Experts of a small language model: 44.3M parameters, 192 SwiGLU neurons an expert.
Below are experts of layer 10 (counted from 0) of a mixture-of-experts language model. Rows are named router (the router's row for the expert) and show model dimensions 0-191. Each number is 500 + 25 x the weight over its row's rms, rounded and kept within 0 to 999. Numbers have three digits each.
After each expert's rows: "gets" lists some tokens that make up at least twice as much of what it gets as of all text. This comes from a sample of Wikipedia text that the model never trained on. Tokens count by the router's weight.

# expert 5
router:505476517478474521489514460520506524515491498495493485501550467525457491482513492476465491462515474508519472550459470510500493495491499517508483508488541564472479461505481519475518482489455509516482483506490446464514470479511486487453495459496492484531487504541514459493486516500467514523526490517496494519474502492457440454524541471503489502488482530501468517458465481516514470469456510502524498483469490511501496452487468483495524474477459549484492519479552476492475483529483450482471532516495484474453513457505550534529498517497483485494530504509513482538480544466484502479
gets: " \"", " (", "==", "O", "E", " K"

# expert 12
router:519479503523491482483510539499461528515491497532490546532516514507505496508512554504506524502492524525488502489469468477527492505484536554533463504496527488503545577521496523549517521514479503474487474453472483510501468464486453515539495467524513486438484487508500528513510485525500508457498510462503551536509495471479502542533503475508499480476527528467467544510495497509531539515476477498510479478528477507485483489528490513523501489479488544492524554528492481521546476477510547514533472501509545450538514508477541509503509485481482510485497448515493538522488458496485498517
gets: " the", " |", " was", " and", " St", "st"

# expert 10
router:504501494485468528480485513510502520513476521440499485535525494484469496514515509490498488551470472513479503532472466515545499504473514498491467511511500541483528580567513517467505476509475523512483466503535514536513548523502505468444470517515484515485503515486453485471474514505519532500478456496475489523505482502457545520536490488492502511488490495493466476484462468504498510460499543506466493483482475443505470523491484528507477498484507496537524480488510489492447480497455509465516500501477509477539519492468460497496552531519483481477524563516537468494502528465481472489
gets: " |", " f", " in", " P", " on", " B"

# expert 13
router:537494495431479518488493497499480505513458476520497515516482473469495489523525547464507470466533477515495506441487465519527513522506498502492473528498460529495485452508491544486497480493562531496499512532492504535508527488526534537523472470523537509525551489504500486512465520518506498527477458501520542515474521493550443485511477499488480507478537525466464481469457454538467493529440493479525467539471495491468480501480495525542482489490474448500478487492501495537471470511486471495472517500507502486472505492522480502478511515509466501480473541527525469526486509494479524494
gets: "\n", " ", " S", "r", "'", " o"

# expert 14
router:495514528505460525485458481528521507520471451467493550553498519502475463485511515555504515515497512516501505527513499522523490531503507519531492473522501463490499467516532514493521496510465494478466537545490517527537524454504508487487473546500539496527469512455460465476488502520490475483475441540495521520463513458493520526515476497475463444484526509525494486479482485501490545468465503499502492508465497474509492529495508502543539466511499540543468496476504477518479495520481528473494531493485531460514526503539476458507512543516465481472512528518462472506476530490506466472
gets: "-", " a", "a", " to", "|", " from"

# expert 1
router:461552440526528485558527504438527496486542517525508506460489513490485529486451476506506509478511537480505524455517530485456501497511483461503524487498486475535491507513498494514455528511529496496542527499493508493462494511456499506512487536491477519465552483502534527539523516474515495505517496491523485489520500529535500502453543513494521518542464469521519496519534520494480511513525509523477525528526530486518526527504516480503477542508539489489506474540473536503513536493525485530500476541500484516492501516489515520492474475501526551553452493486484510474501476522562506542
gets: " ", "1", " (", "0", "9", "2"

# expert 11
router:509470475470525468508520536494490527542503490476532491503523504508509496483507481487519457488494495494474480512498500480440495514552460511528461516509468479504529550512497507524514471476538536500514518518536473515504502509517472512500540524456514503444499501468476567499522479449497520490467507488488504516542506494471491503472546535504569482511519510460472462495510506432512501469488498473528461482504473513489503513461510505474532506513478455525520498491495502478524472495528528465547416483471534502490511525501500483511496499483489519486488485497537470527486479515531461485
gets: ".", " R", " B", "8", "6", "3"

# expert 9
router:532487520487472524481473487523502504520484478492483506529516500457539468525508490533454550517518481494475497530479488507526520508463537523509555488468479510453510487460514544523510470498480496503479472513464516485508481486509522518461468482476500466511484491479504495462531478515469491510472507544492504466505461500516508535547477516494462498497542502502547486509487461522519487479494466512557524478498501549467519483525477515485475500491470489564520523489486496491524493557498506463506523465490528495506491494507455486529479540550511479478534485526450487506473551470458485467
gets: " H", " and", " w", " to", " st", " an"

# expert 15
router:506494471473546444520591472478490448473492504513506512483506542498525483521482508477490504527461522504473484499521480485481478513495510498484502505553497464503496542492512478507496511478500468534533478447528488480509481546449471486519535515506530474499511516532525511493506481483540522480481498529533511518512540471498486472460506477511542499503504512508557514488526504463530573493489487493509487501540516481526515519487472491467514497507515523455483511487492486502516482447503511517524478518503540511539465515510546519449507495456548514515460522468495547510516494502509501516
gets: "\n", "|", "-", " |", " is", " ="

# expert 2
router:519474528519466524480451490525481513540486508462493469490490483528473484523520498530520489532504468535528501525511466516511482543510513511523500477446512479488497493473530481453505478487514490493467524535500502454507534459524529517494519488496454487530459504464482471481483508515477457482538535502457483540472493486470514504518439500483480483472506534488511477486499490513537465527525516527493481483483505530476480461504504491467528485524481547515504517484541466511500484558472478486467520483447481483483524478530506473525526560522460480490514465506508499477503524450465514495
gets: ".", "-", ")", " and", " L", "i"

# expert 0
router:529498544499473532477483514528466501503469478466499503531450521501529446493526492462516500526493513470501503522472475519526549530464511549471538518474504497473424468480475523490544523473501513482505494533505487512510484465506518521487469469495484488516487521508482468479529475529467474491510484467521519459482463512485566511502469488489471487477513490480488480454484488505527483496500481483468495476504456503481480492509454538527494474528454497533521471469496477476474477524496490482490500487477516473458533491484466471522489479508470467469513495521501461504560523498452496473
gets: " t", " T", "\"", " and", " P", " R"

# expert 7
router:495519523535472515489469512511495510518501494462503480522517479517503510479512499513521456531531509531530493514480544533526516466482499495471476482488502489505517536468542496506504483470466512491486467498549441534535537499531545513491538484503493501509478498501473480487503549539502473547493538518500532471458486459491532530476467492492467506478508530511468487498489510513512466479517459441545486466473476493489484497521514506490490480536527507487500538461516502481514487535471493472532512505568465535467518497516483455523503532465469478488522499515514467518500530433466526478
gets: ",", " in", "7", "5", "6", "4"

# expert 4
router:555475523514478504485471550521502519517482537466499504514519502518465526541524490523457512479526493503493504545509461520517493516439476506528470499495505530506536515468511516491495476538480525503476481515427549470532492507532527478465484502501475466534472506475477495461485469510489504520508504538430478519505508460494504477527452454505485457502489458495489550489474483514468497529464553486526537507470486548504479489477496530521514486499462477516488497484548475518488491541495501487507506482478519488483515494510474476523518533515522481490525485494482477545496537506472514487
gets: "\n", " F", "-", "4", "ri", "b"

# expert 6
router:526487525479512495492466514509478544466493485496474470505511472515510509474515472467493491528490456507497479505472496516489527464488510522485493491504529542476480490479493450473536481482439464502507513546510521533515555522511512542465516473529560508497491520471527479500448511525496498508519458507509446537483491481527508514495502489515460513497509543484495491523491502483494459488527486552470512492533502529503468453500443526466525488487509477490516520478494502442458490467474507516523546488513454450511451489535484478478530522495507465488523472505529510496477480454523511489
gets: "\n", " of", ":", "al", " Al", "i"